Weights of a small mixture-of-experts language model, trained from scratch on English Wikipedia: vocabulary 21615.
Below are experts of layer 4 (counted from 0) of a mixture-of-experts language model. Rows are named router (the router's row for the expert) and show model dimensions 64-95. Each number is 128 + 24 x the weight over its row's rms, rounded and kept within 0 to 255.
After each expert's rows: "gets" lists some tokens that make up at least twice as much of what it gets as of all text. This comes from a sample of Wikipedia text that the model never trained on. Tokens count by the router's weight.

# expert 6
router [136 141 101 112 134 100 123 109 139 132 143 127 143  90 157 138 102  99  86 138  99 118 127 122 133 163 159 143 130 130 158 115]
gets: " |\n", ".", "\n", "===", "200", "=="

# expert 4
router [141  99 117 138 143  99 168 150 176 138 136  87 103  77 147 119 137 119 130 123  81 121 127 137 147 101 138 125 134 119  99  98]
gets: " ", "–", "0", "1", "%", "3"

# expert 0
router [167 153 107  84 136  92 132  76 118 137 167 119 165 126 129 115 105 123 119 121  85 114 119 149 135 110 128 109 119 131 104 126]
gets: "|", " for", " of", " at", " on", " that"

# expert 3
router [138  79 134 116 156 142 115 147  61 135 107  88 134 177 162 155 118 121 122 150 147 139 150  83 147 129 109 104 133 112 120 141]
gets: " and", " to", ".", " was", " (", " is"

# expert 9
router [ 74 132 117 131 107 142 125 130 150  97 113 171 117 172 125 124 132 120 130 139 162 175 107 115 103 131  99 151 131 137 137 133]
gets: " of", " in", " the", " on", " with", " by"

# expert 10
router [173 127 144 159 112 125 119 137 108 119 138 140 142 116 113 124 111 170 103 162  76 142 127 137 154 137 205 113 125 120 153 134]
gets: " |", ";", "|", " H", " /", " P"

# expert 7
router [114 109 121 131 123 122 145  80 142 146 130 121 155 170 119 140 195 129  98  95 146 178  89 182 129 118 106 139 142 172 116 156]
gets: " ", " D", " S", " B", " R", " St"

# expert 1
router [136 151 128 121  93 118 112 124 142 143 134 123 119  86 136 171  99 165  99  97 120 104 111 132 156 134 135 131 104 117 106 145]
gets: " a", ".\n\n", "'s", " his", " an", "==\n"

# expert 11
router [155 116 129 110 140 119 170  63 103 171 144 116 130 119 137 123 138  86 142 128 115  92  93 141 147 116 156 107 153 143 157  88]
gets: "-", "\n", ":", "th", "\n\n", " C"

# expert 8
router [133 174 126 124 142 121 174 136 115 120 131 126 106  99 166 134 124 157 155 110 115  92 178 133 100 126 119 105 113 156  94 130]
gets: ",", "6", "7", "8", "4", "2"